Below are experts of layer 6 (counted from 0) of a mixture-of-experts language model. Rows are named router (the router's row for the expert), down (a neuron's output weights, with its number) and show model dimensions 64-127. Each number is 128 + 24 x the weight over its row's rms, rounded and kept within 0 to 255. Numbers have three digits each.
After each expert's rows: "comes before" lists some tokens at least twice as common just after its tokens as in all text; "raises" lists some tokens whose logits its average output raises strongly, later layers aside. This comes from a sample of Wikipedia text that the model never trained on. Tokens count by the router's weight.

# expert 141
router:144140101163131138133081155134101116159134112176122151075103123143106119105126153161111099151131130128175141104109112140142139128124127191137105132168092107125127152095101112135137096099117101
down0:166088132136145171156132137116105150156123130128152136095117134135111164119126133142110106125146141113111128140148180145142158114121147165085172158136097159141100117149139148115132094124100099
down1:119131122101153121143129093168129154127100134143093098132115164113153110108112168126158107119167145134142120164102121100123147107120102147119104154080137128090071134147144104083124126106140108
down2:129087109109144098153147098114116122101118078166144137162124120160074108156169125128122108120125114101133177138100127166107121094115095163122090105127074139110068123112164115127107134165115135
down3:105161119149130105088165118133165126123106155149135150104110143146167094183163105072100162124125117114115132144134121139139171125130108107145120175153105136129116168107179088155114107074134133
down4:132153136094129106098111084118106147166145157118105145134109100121160156154129117137179130129093156121133063094140146175111125094128177144151159129097076143189148129091133142113164126054103126
down5:095102140148122087125170127162144121121135156118109118139077148121132147125154114096151138113153129133139117096112113098116152111089148107099128147113121100163112152121127111115114146120179104
down6:176105142139094084111101116137112119155109118134076149126159138149178113136098146116107130143122126125169161131131175119109135110090122134119102118105131131156103102131135109123115167143099130
down7:146121118111147151114090132137151175102111132152159145143122149086138115105124105152084129110132099111141169145162130116150126128105150124100147120094137105105126094134146152140085152126147118
down8:104157127140156124147140113093100100153126141175151129094133059131153132152141148110114104150112128146139099147162135115130123137146094122153116131140124109144124114113127147101102157112150161
down9:134159097131151128159139075128126173139151124140140106152125142076137122136123108130108116117088144113071162105150100149107147099143136122111125139150110098116174129130144124175163163159095122
down10:123113141120140117097124111141135137140082107128098121127152108122123111165133097143155165158121072161107105139166170121123116120137111134074139147162174129107106096122118146117123139190127175
down11:141098120109106133141112125138099104160097119174117106111146154118160136120142134147136106148135152170201102126102126161139164137110131118141089140113121108121177125139093149125113143138097101
down12:148098098140117129115134146075121128150128194085141142149177151121119159124142131131101128148150125130135156125161095177148124136102146159126106155139182155112116160094159142164148152137120160
down13:163110137131127107127106157124112123088132124098143137142114152152118083106108146139129141188139120149116104149112109136092158093140100124118136152115144156179115120140133107150161138123155117
comes before: " and", " but", " which", " with", " including", " the"
raises: " and", " (", " or", " ", " in", " with"

# expert 135
router:140147128120117150069087150108118105154121141090141149099141172131114126157121138142100113167128094130146093118163148140086098145143159100151129145161109132123081114116149135117130125122109196
down0:165169132119105114110128137145136161147095137087126107121095098086099133122115109126106116087145101124115095130109082116179094108140144079198134113149126124140118096155118139121120120109103125
down1:087136124137110114119135105156118151091163083095175155130110125127137129161104104141168139139137111102185128162168154149176122114121127158179087123095149139151125108057130127127135126132143110
down2:129153135138156130154119131138154145104099147142122134138139153128103109130124123122133150124097129113137157110127084100140099170084127124080131091094134124137137162177122096139083092151143175
down3:108175124143152120133133137106113118129126107125081157148134124200138167131150139121132140128133128106139080135122137141152179158113111142166109137143169120099165130160140100135135141160154143
down4:128104154174103087169110142101122121145097063149143100092164132150084112117152142105137135109141147105133148127118130138135132124137164142113151127193076139138126122131112126110119092119119132
down5:124083097147170122109142146105131131149126148120147103120134127087159161146155121141126146100099109139095149149114111130142125161143098111097082121084104122089135169148116150118055137148079117
down6:124091116135134086143149160103112143124087107105095079131142122144097168127144125125129136152142132129130155149152168149157115127141090157160133101134120152123116108115148130172125078155100099
down7:162123092105119132127129136127109098114130095118115117111163152132147153124135146116125097145074139092123149110166115170127128113115111160115076159142128165097173159122151122135125160103112098
down8:121121123133148161086156111129088144112138108128144111121142131114156101128161161108125132138126127179155118149088167136156131116158102100167117089125145109107187134091166185127151119131159130
down9:105152144127143148080150113113106106121156145087154134136146091124129130113140154127114127152154134144124117137129127142139153121153094133140141087139151096157159106062160124154171135132122162
down10:114139137145127158112129146099088131128108120108145114158115147160112154128130101118165150146113113148111115112109115132105122110116127123094165053159152112111147168149161109172177127138089106
down11:083115105112152126119144166117146133139146121147138123127142131149117135126163155101142134107130163108150097144122128122143166174120112153134117144172123120102124116078090128170152128145132156
down12:126135130138120168099147167097150086075132119112108152092135140127131162137147164104127115123091080161136127139143114145095109116099119135150093148113148130141146153098128157131139157143134121
down13:095111114107111104116174094131118139128116118082126102099129154064125130115139116116101103158139129109111134146099133103154130134128147111105120169097149128128073081131162155115076155122166162
comes before: " |", " |\n", "9", "0", ")", " He"
raises: " family", " (", " of", " life", ".", "u"

# expert 137
router:153082146093150114095106118118154137183100105110122140133131131111130135178135112151134150133132119167100103155123113127127098130113129113128097142076151155097086134122117115085097168183162136
down0:152112108126115115097155098141127133108110150101116106134122122146130124156160142148166102132154128169117129141102171169110135157138125117121173123107140136128139128104142126129129146116135107
down1:124114116168143143118187113129108190156134105090094127136150100093121129107131091133136149156127096110127131135123117096147117143094117123114155138130152122119165171131093114163164129132171129
down2:115085127097107116099100146138137054104131121129161135119143144131135126127110148135099097158103133128136153105111139082122107169080131185130125128127108138144110129132125125125133085191108150
down3:141069079095155096123128154082142104119149128112105131145148103124125110152101086094159120132112143114169171104116128142120125144140158101112132125119127135118138115150097130147123127178097130
down4:133125117135140155115149110074078147150131117115141111146145104144143093113112134135166107105100117132120150171136114131131104158108104114145112160106153114138146162155115146174103115123131112
down5:125072093114097099124146136121167122109169112115146143121096173149116160172155080159146129136155113179164097114097096120125138120094101167146098119132133152115121143125125146093146129124090137
down6:148101106104150149147068112144145081107141117127188144106107141119132099150118127102105153102111097173136094136126129163132156100104130155137101158114111146103113115156118089150125109161166120
down7:116101146119131093151113103129122124140103169176175135149144157142107139137141154129142108115106137150118133130132141116127120121125130184097188173141114148117089109140107134172164121144130094
down8:122114130119146104089114122139146148140074142092097145127160092118127134161133077118095119124163118145174137117083138129157159133137166117150120142114124147115129098150124155133144131149133105
down9:112128112123123139104165138082115111124114128116089152135142169128153133121142089176151129172137096112133147103119123169144094159111130172094147104111107079147131155110119127136096123098113152
down10:105107130140131101174135138102107162148112101150089139117124096139098118134154130109141103146154087064146145125177122158143141127131109124102130097138110158107197156120122162074167105109168135
down11:147131104191099123121138120151096111115114139105155117116108129138105164146134172135130094170154195137128139113147168168087129103106101153151153134136146153162096122100095158131140084127171120
down12:126126108071154151116112098165186147161150150145160148127120129156149134121130147095098157117110089148149113102107129127111134102159176122155141140112142140125102137172129100143136135136146113
down13:092131160130140152111129113124119122138075132165115146120117130131146138139133151105093120109099206138095090111099105072147129143132144145163117098114174154147091069117139118142158161163126109
comes before: "–", ")", "8", "9", "),", ")\n"
raises: "–", "-", ":", " –", " -", "/"

# expert 73
router:099118156126171092156160162126173180088145121084125114110074125112129130151205090088133128106151141088127111099119126096170097118117108134121115081103122151147091131121091142120147130164160114
down0:135115136124111149132124138122130083104127114088120108152112157153129128119138128124173140128159132116110124149143081129167127105116095107116161087170127133139114144157132129163092111105111053
down1:145153108149157128146184155107126165149100122133104128148174118153100151136109126097173108168168104129135126122129112139167129111149122163080123091150145165120133152146168154120128119131177096
down2:132110113100125076139102134143134134112170098156139129097176139139119152132114129106122126083095163098129130155168179167152125140146129100135135102154115094125140131114113064129077126102130155
down3:134128103105126099136167118141151106128161129113137115109134147098145147114124133112108145145149149139150167132162123173158137142114104108118120126140114097104140126121164141127133128069099140
down4:135138095136109146111105139102112149099144132118164121099138142126094129124145107147113117070105171102146142130128177108080066134171115132156147101101083162099113098097121139134098123153106109
down5:117101133129121120105119117113116094165115111122168111102151171183165140162180166181124098168099137128090105143153156092153163116132144140140148141125159140161125141123063124159126147134138068
down6:122152110146156131146162163105157137093131117128115128137115105141101133121166160122125124091146132097141144112094106152127082131130088156085118120156145096166144118154169126143106143122126111
down7:108119159162152121160143131101161153096144096099154136167127112137101136140149160138126092099131107120180145146140095156084131101162113172096155141119134160116142119126145104101099115096166101
down8:113143143138150097075139152143151151132083092122109105127113166128163131098121153167125137116120144132119125129146118144140127095113149086143132124123131123142091134115110079128148128137119114
down9:137165105140139117159119121156107132132122084135132108117143123111140136105130119139109145081152122194117079146115107181129123142121130156095123134110132176144127149103121159133147145138140142
down10:171102111109136146143126124132127108131117124162142099118125117156162155107166150101073112147123112116121138091163172116137124122145147112114097167108132156131120116170147099142104130131107153
down11:113163116148147136166156147142150159110127139146111116080128115121156149110114127100148170113094118143096102132123107115147108128127107145134151102142157143161190170180133154159079121111150136
down12:148099118168076155090083099128133159109067111114133166166140110105138126113101163155117105120089157172139108129096120145083164115134149120122161134119132156167116115101075130119114144158145084
down13:126119126135136110131179135072133099166178137106144152102149134125085114124146122147154107136126121139109118132153111105122126086105113129108125107166138098139126139121090144134089119140155124
comes before: ",", ":", ").", " (", ")\n", ")"
raises: ".", "en", " and"

# expert 71
router:113130097154140104152121170155117144129107095174154151119153144148139118156115130139099144127127081159159133121084140107095135095139155162139117097142150119143166121121147096097168146087090130
down0:069115150151090132101128134116159105120120121153112160133122138167134145121117160168137103157167141147143107159106138080135107111128131126180112139134141146115150092139142094103150124157146136
down1:152088152149119142163116182145119129105126086129127073140136105134160090134156141156132104110135168102157140148130154120113146087128123059114110105143134167138105150120098079128083162136129148
down2:144119072079094093155157088112162151118134112091082153164149152080158163105149098162155139148167127148083124112093130143125126099080150170116097109184067122103127143129131127144133096086145120
down3:145100142157148149130132116146112115130166076166119172077083131112131130130130123117101128087116086136093117097129133114118118141114083147140121082158141167060139132126150101096109124124089095
down4:106149139141159122104127156125160158128123106141148135109170105174138134138139190185152126118138160133123076132119138113152108124121130112140172117090058109117157167122120122135143149111100090
down5:135172136115142134169148135118129127109102100166136097115128095121174128124115136099123107136148142124145160129126151084137131149125136133107168109111110144187134130113115120141146132141092152
down6:154119131117122169123140123089124121125132123088119137124116123169124120161146118103130129094121138078113123159112097102102114151173118118141076139111120125150121097170126144149101110153138153
down7:177155117098178098155179113144109164125133139148157118103141093128126144142122096128115142152131173096117134119146170093130101149152111143145153139138135095115102115146133145161091131109138117
down8:144145129161127095126138134161116095142119025136130127128146133125111088147132139173124153145132102130103100166097136129129115092118145111100157111130115103114153158146141129086129133112108129
down9:117162143133141151098100120148133104122131109136146138098139140102157131110167081191138179164140100157116120145092165159121182128104145108095162100159155104134112096102094083141134082108073131
down10:132181152167108141119182142137098103136114100184091096066151124123136100181143135156147099123094119103144136157128113116140106104116150126075116097121164127145136138124112119126092100098125138
down11:105102155165112107122125115127119122101117162137148154108068118162124118127131135108107112103147129159141109111094117144108140155101133131124140136148101127136126071105107158145171128114134110
down12:188134138107108120166135137129125138151152206146086121144113149131166149109150125130170131126139130144131135133151126156128121114143153127164112180114149156155080113113132122180164144170157132
down13:109105136169159133152128156114159100170097110130116135144088122153155122126182130124167164112126098140097132102162148095117072152145120109134134131145090101124149136095138105097077120154115112
comes before: " ", " —", " Total", " Apps", " Goals", " |\n"
raises: " ", " Yellow", " T"

# expert 48
router:079089126127137188162076134148152117178142098139163134116146138148187110136128130159105105104121106189116084088137127098115151087133150141153114118119137105114145124110157088094168126126129129
down0:152176097136132123162128139155132160142166137099104146167155111077142103103128129156143159121134143146163105127143161147167109139140151123105097174096093110165105107121139095147091124126148177
down1:115119130147114086082079119095139131083120144096143141125089109112111082109133164105112133126126141072124126147118125146145148113091147102142133111138128098102149091161114107133115193129148167
down2:120166110137125132114144090113100076129106159161112179157126117155136116128104111110144128119134149139104123107097147096139132118099130126115127183135104144119173149099148144128146151119116103
down3:128162106120157163112115089149138151093146119128192128118148140106103120110156134118131122108136124145139114164137125117116112127161123067144150118114130122147136129116123161116104138151121125
down4:133090107136144106116125137143155105147100122121149141169075176121119114142110149148104144148087192177104127143105132102145090167122188186118120145119134125126135148136129121131166100109146138
down5:076089126122103089146131109085089159107138098147115183155089154120132119122114134117156145113093112092115125159123149134130110118135128163159131122098112162187130126130122114121130146127087104
down6:124121141136081116122127102156144109104147115142135138168085151131120104102107158071101135100067110156103115143133143150112085141136127156140107152114118133112143142110086112108132149054105096
down7:123184171156127135106099117162133093142123140092125128158138173150117174141085121086114163147117119108101127111113122131121191103169111143178150177136138090141106160134136155121109147130119089
down8:099141138134086161135142122130130104202109140135134134147160130124110141152114117147110138191129123177126153108145110132127171104160095113131130119152080134102113128125096147112153122111093137
down9:139143136134126108160154168155117138144134042147097131135084116122147087135126118143129115106148121184122131105146135103105109092137152134130113129133134139130117133040142096138140113130163105
down10:131147112147171163147101107171146137156156140092129092130142118109174118136128137165117125123120117164145129145128175156143140134129156111138131128156129123139098140111150169131206149159094118
down11:136117142155117133106122157140137100143122044119122107128122149150134126114140153157098111138113119135152093153088117124112121120141158116145094099131135113115174120073133122117173136105128114
down12:139119169085156093150128127132089115122111143127134084132080116116148117155159092132128158136130097143076094139124203140145114116139143153148171143096162186146121151119161099162191117132118129
down13:140089115099077123135151125125103102118083154144121136138117165142096109142142130108106094122148156114109127084123115075133158100134101147126134138099147145117123136133108145133092142100127120
comes before: " also", " ", " W", " L", " ESPN", " October"
raises: " also", " ", " both", " however", " and"

# expert 25
router:123126083102128130134132131168143106134128104170114124120166121109176106133099113119126119092099099161139146079102142170081152110131125135128165151167133144116140162085151116129170109084120095
down0:131118146122174131100112139126106160108141149140158126117115150128132128143106142183141120127127140100174091174145106136137121117142172141124099121111124090118115089130135116092128092131149166
down1:139110171149136082080119082106098102142120098108108154082152150101124121127082097069132124140141182130144124145135146142121150170148125137138154126172157129126117132109138147126119152061150121
down2:146133139132198128138184160160094083130125127103108130101063135151058171161177122102149121122104120145133147097132129145075120176130095159102147097154129138128133109136117160113111170085121126
down3:166079133105115148136104080098131122095153174103121166136129134147160107165141117103127145118126121126132173124095153153110116097129164132120112114185123117113104155099120104102157126154081106
down4:116136159135100091145130140146133136147112092117058121106187103121101099129131121138087143147145177160172160108136100126127151089138086126168125085114112138115138098094122133121120146140112150
down5:139116144130135097151150101144124080147113105135121138108084121132111151136095125117092122112126126128116150097130109124098114107123110167078163114167161088088132187102128115142162117113115142
down6:151119101126074122141091151132147073103111153123111159164149143102145106143170112109103093141142091137165085113156162138166135111084145101161129148131176106110116165137131132135205129116147125
down7:118133080134145118147148103134162094120123105153127100118110165118152158098096105102134139107093143148137115150094134110106102115119138151181218126100161104119150169145098105130193099145177101
down8:137114109115122167127108116158124153100126186118135129124136104143110134122093144143144158133119124110122114162125114125115103097132096136134108156084112132138114111128113131158082135135160127
down9:147109119108111128175138129114116151124183123099123086138118098111119136122157099149149108090125095104115150075096123173096122120126118106123086126107090145128105131133163111169113197122088145
down10:165121133142152155103146178103137157129092153136173120140091151158146138111137178151191091116140149084092106124169127114123075146163123127129129188088174145122125129123093117114098153143102076
down11:112146110136135120115127097161148121117164141148089114134125172149088133175135144131125151151091104148155122166112097128151167165116118147122119119130093145112182175149151144078184124147167072
down12:181150113150134150165150112166126149109103106125160122127078170148146138150114146183202114142138134118130156155147132130163103139172154109101087172134146081140123138111059134108115139136147103
down13:129170132135170138138135121117163137115121116131134130156099148156156140151127132156158109110122088184127102130139136135124123091114138156088135131149149116175186124109134157126162122100147095
comes before: " ", " Gold", " Bronze", " Win", " Loss", " Team"
raises: " ", " W", " F"

# expert 204
router:168146148106120111068107144131132156070141121095108148112098164078118167137088146096148092130126064158113129100145106143112168131134138129146108095150149127108145131173111115132151132145132151
down0:137177138147143122137135134125141110144187151146147151129128139148119136136140099124078089067136159116093139128151152111107113133145114157158149120144155166161126101082136135130101134133108137
down1:163144107134121122106091102169119103147127140127174135135133157129079125122115133125149097084127149125107130173129116139147126125119125119141124135127137167129075111132105120155093126135137098
down2:137105149090110141106075101175104158148134169103113091091145124109102077146141125155151143099147122110108117097140157085172124167125117128155174156114147101152102089165086134122097156155123137
down3:107153102166109114106135129156134130102117165120127127142108156104151101124123088150126116139169114133126153138103132170132110143140138125139141151126105147174115110102158115136130136143122098
down4:149159112089150115062176105119101138121140145095119107118125108116136147156153138126158131140136110136113133145131142143149092178137109106125123151155125142120088146155117160115122100130134127
down5:129133125100110111138144171141163127093105144129136117113118177095140134128136125072118084128111113127161086115136168086162122118123149116146153075068149104129140178135125128129160150125085116
down6:143151116119098111127097125146081137140111137098099131104133150127115118111086144106165100143161118084091123143104127134085082103154146162131089139142122116116091172109172091116200142139126132
down7:090172102137127137145128150102075109129129144145141102132160131133136112132105119132112119140128140089131117121149134118140120146103127100132135144127111155116132145134123114107128121139115107
down8:128138117139136094125134128145071077120123102112128143134137127106113136114144139174109133125126127112111113168134178158134113139126125069144109082114137119111142151187104110118093130148131161
down9:095099126116136116176122128092083130134142139094112125142103109108118111155097140138114143169148147124115092163147153117128119119135084149122145140093119112131089097128080133108136142153088130
down10:094139159155123197083137093162120120137107114132136152144130187116115115146109113146115104139159083102113104113076147144105174125185118121133139152111100152124111160121148177133132126111134115
down11:132130151137133125126107150153117151137125135144119147138089134157115126123138142106115108137141119128134145115146117137090118164147105152124111153159115131166084144094140120144138091132170097
down12:124143126151125157094129141130181134122137154184129133125134115124158133145131162109089116104127151151193159112142112126147124177145135125155141137152148108179124113087129137123155146146138123
down13:083112114161116046115171136113122116150131121090147149089133118161100150104120082105081123103139133136124149109158085122162091087120118127114089104131133127110126091138100098149067138101158151
comes before: "|", ")", " |", "F", " —;", "C"
raises: " |", "-", "\n", " at", "'s", "ing"

# expert 40
router:164140145164146132173149183131129095083118124184109141119137142159169140119104151118143167126157114095167088117169136155098135140177165152104183186146105131146123148167127089123085139124113108
down8:134111083122141164123165114119121154145137110117144147142150139134117134125098123126144175117123159124099121123143129109085109103104099157152111130171121159180118164183155114137149146107120114
down9:084150170073106127086081121131140108137103130143133135110141133149114146166120121139128123134141145145163106112129128123165142140100169114146139130152142133095103135086081116105160077145130125
down10:142120120108105121119143138115132141115130082124161098146113135093119127141140108108145159113124094092092101150100111124110109139158162189137119110139109141113121095136109112124098095116103070
down11:127129107156095161129097156105124168078082103102089142128109139106114096138128143152141089143113080135133092141142105101143149102129128107129081097121105150188135118143138121133125097148147171
down12:121111139124129113146148154133131131133142105130097123110111131137134143132104129151126091128106175141123085184149128120123137092087127133136157095117111067123153112127094125206116158144091155
down13:147099107111122114103114129121147142144099089155151127139110105171128122147135143160149161154104175070135093113133132154118134133121128120133123142118161107116112108121112134105157189109106102
down14:175127106116090124119103159172165138134161091132074130121156160145133122157115171156104131129143087120169172152151127133120143123093193071093126165108178107093143103132141111109107142082167182
down15:152160115138117085167144135144143157086091134156138142091136139160163163126142112186166187131139100124135159159112102099114108098120086124098150145143120125107119139106136112100123140100139136
down16:161118128142108143146113132107152130150160121113121125112102168121126109120108110111104173106101155125128087174182130112129128111109158143143129141181139156131169139121148127111108144145088122
down17:034111131128148125166168139134106105114119125149102109119102136099078107178159103110142097142119098123116154097141181171173113094137157113120154124121105122130110097164092152124125116127098119
down18:149107153123096096127121143187144179091122156134141074137106091100121070120112109146184092138111093148139121090159134093130133093138144104154179121103150127159141103153130145163105090150109110
down19:124111137162133129118130116166157136110114147160098124095150112131136127142115097166145141167116101139117130140105142141145136131073132159167078100136137186099123154104063140143124126167134105
down20:146136110101130142087139095134144176176148131089147145143117155154146162114115089119158095117112139149107120142125087147149105117160123157102133106138153126151129141113107129079111085121122112
down21:098141088135090110115131119167143171141128134154087118121139129148152111122147090141119096120137100149101154142124179161117078109148164149129191128092134093160148115124129124129128097160073127
comes before: "3", "1", "0", "4", "2", "5"
raises: "nd", "0", "1", "2", "5", "4"

# expert 153
router:109156095165125138122064123119095112164139121173143161133099101160097142104150151164133084161127159141164117133073124125149113102144166165139100120116117082135131120102078128137137119127122118
down0:099110101129118108128094116120125122152113103169128113139125141088113124086094148107084069137125124155128165127095144134153123141139113153117159106132143076131135127147115139117110155097129158
down1:130135105136107134145191143116163115139154131092128174145137136145139132126161108155125105133126112144118147137136139134139095133125145150159149130153100209138167159153128146191132125140070109
down2:149153147137090162098115150109111076162113128139096120142168118171113112162147138138127130099169140182112120149120120086141110142169159160099135123092118135130103128121129097143111114157136128
down3:122150145109194129140122132149138098119123073152116125129140162115125134122133119106111092104124098111135164129160162155124114166077091149128148122134114155132136135100133081138122145152080133
down4:156160134118134147094133127101170130097177103146110092134105122101146123134150109110151135075077118134124112136137144127116123140132149083132129122119155138154110102144132111084096151129119151
down5:087140110101155146168151152122129132160113113101128117175134091089104116134112119125107108148137122134126098127083087101126115117151129136131153135103069129085118170161095165122168133115102156
down6:134137132106165156101090135130104131153135142146151101093111177122108088140141143132130164169154102108134156086097155128134143145155112173111076151164123105135120112162129134090153137151130111
down7:107136089120154078111159101112098076158119143104146167111168105105109138121134095158137071157147141091137149132145111119119125129123120128123147101108131139118153122154127177139154135130133119
down8:141153155141120153134107092107119203116108096148142131149116137113141158141148140114132113107114126064120112115128130093159117126115140109145156112139116159131139143104104129126069119154156110
down9:134104123117128092149138145171084151126117178095121164127160135079114116129158087100131123126180109123140142100132141141128074155123139155056076164104139119148095114067146169104107147118149130
down10:169143111126204139138092117121173157095103117135122133100100180135148116114098113129126080135105181116137100139106164172058153105148148085148142140161125142149130138108138158116124125148142109
down11:101148131106173136144112149136151178110126082172134136144086154157106116103113134123144139156136110076092137157087111156139127120104185147175089169147150155114117079177131075120144159086103091
down12:118145115156089110084165127107131069133131162115108117076145181154152106143123158138119143152117133184091113081129110121104144113128086114131121122187160125120134110107129134143106144151119126
down13:129129131145126086148140125125117101164138111099141126112163109111124123142097125126128140090117116106199098153142133113104124141130086111112136138108125094109119124088138139082110131132129154
comes before: " and", " he", " the", " which", " but", " it"
raises: " the", " a", " which", " ", " an", " many"

# expert 156
router:157094099103142112129091139147151136107117089150107142146125138118155158162091147112135120106127131124115110152134116134066127164136138092131128125113154133092134142116109134123072156153116097
down0:117118129130151119149136119140129047133145140131157125099148097101126129162159104124170105136118150182074155153094116102113154099143123163139107139137103128125137104124116113133116120140110124
down1:125091188095132104130149141137122088112095101130137100106142092125127132144064163125111128122104128121145166123129153138118123164076135152120106128151148137138138175101143112124152114133090119
down2:102154144130135143147150110107124036168125175127139109122167157112099096149125134157084155120152122111091129142142151152138155149084142141128132114137148125136125131125140148112154093144091137
down3:124112115147105186136120126088145108148155140140130131141141125149104126143143126154118123151143129164097092104144124133135120105108122138116123152155076128192076127110130185091132163091114171
down4:166131090126147123109112138121119104114162125129121102114126150119130111118138142155146156200129132131095143151144096127101110156100157147145161119136145117148108080135126085140143143167117126
down5:104117171157119059145098115120095179149145111142094149130178136135119107184141126131110147079096146119127122139079144102124165170133131130150145131119145125133163117129109099131087108210130136
down6:113165097145123136122142128120118141103113112125109135121126137135118116155142177171143127094155117158158091146083145126090129134126130161082125191145051142121102128114124185120116133157112145
down7:120113110192136145116116122157125182121145128093107149109083159108122160160187096120103148150134143159114101105132155091145110125142160102141154108125109145098113140091099130112119135180133115
down8:109097094165131165112107099136074148108090122135136148127076143127157127122097120163159124126160139108138132097118117113147124213126144127140083063100161144073151117119126145150168118106115115
down9:100143154158154187141145109128149069134146130159118127146115145153138155133118138141154153126164071096107111130090148143103150156118143166131112146111092133083143101110123117140142099145081129
down10:141123139135129159124139190127105116114138146138114105130169097166077114102134141150143109151132148176141130115171113117129128085130103125093141116092152116153147132123079125149136094116153128
down11:120108135137121149148093149113113141116101070158108132161151177132156124181119177114133150095130143102140191122091160113083093132142140200081124148123110144090102122104147084154100149130060114
down12:113121119170123138113118157090110095147159121140101146069120121152127107157137128144156155113165142155088136117121132117134168149119111147116158101177129135136127133176112117128118134109102154
down13:116146134073169130126115140147126095124166139142085117131139068172124156087117129099147176124157145125105137133092109121146146151150126162135106140113108111131133122135135077156159113139194208
comes before: "–", ")", ")\n", "0", " |", "8"
raises: ";", "–", "7", ".)", ");", "′"

# expert 30
router:130114116133147092106127174095096153141113105138112117144147123138159100123134138147106146069100082142175113100127144138121133089098114129166134135149116138125135164151161119110176113093132121
down0:146124071140152158147128138127143123124171077132163128114183101091146140115096151171112134164141075151146099172139102160142142107090148106088111097100127099147114162155129183088113103116084153
down1:135153133115112093155125062075109174126159152113118100147103122125128179162168147129146102119125086114100121080177129117192094094153134126170150123145146159102139115166128107153128119128097154
down2:152093113107111127120099120167112111156115142150124121122091168105160145097121066126130154126151117160124152133102142143160141143125134117129173099126099104138116137110128123121217152144095115
down3:114125134194126145101140138124108149131123151132163157131174161134086133139146133080091101145140121148105140139160109126089159122125118143107113140172098197178112095149130142136180127139121107
down4:107130164169135156111122129105129150076098147152093100122088136131135169155188090148121141105162076178125110111112155135165151129126146106126126165129134108141127109116125104146140135178091091
down5:121137161124094114138144130145148153125087157162116164146117141113092134105055093112153173131138153169165157154134142131114123188133139087160159159096138143134129141100110103123151125094101144
down6:133105121117156135133137137138142094143122132154157174091149153124141097126107150114134090142092128138105148091103164090147142150115147151075108145173140118137127097111159125103148113117148167
down7:151110119108125097136096149167143114113133130154153128124118128125127110121143114113120178105126158124059113127113127161152174121100095110129125119107106163066156168112124132112128132117170131
down8:116125103087103115116131149148114121113116153147148140159110099113097135127147146137109184142122130083176102131129128128149114128069112145115142153102129132095137088149173151090086124132135104
down9:136115105130105121133199107089141127120082100104112143125083157154140097103094133129128144163094110115195156130155127103177107122125155158129119079112121077116157110129143143177148119141100080
down10:117129144091138112128105143081084151125165110157119136096148123134141127116157140163142117095129142111176121151126149145196184066126118099116143102083114110145139155138157158134133138135136165
down11:096155167145093137121102113119091127115098178129166115142166148131157120119160131104132147121150125131139083072134109131128109121093119099155114137118153129206079089136078168154154120109100121
down12:154086087113140113164126125145113107134122100091116156115126139129106108100116178166100152122110160135165154109131169109136151101161136162116131099102140066140127144120122144111150123104128128
down13:142133128149102136094104150107149146111130150119139119122125100098108154154121093118143139134111121135114161072144171128084096172093114111143137134103181111107074094174142076147080090198146128
comes before: " ", " —", " Final", " +", " Votes", " Length"
raises: " ", " Time", " Date"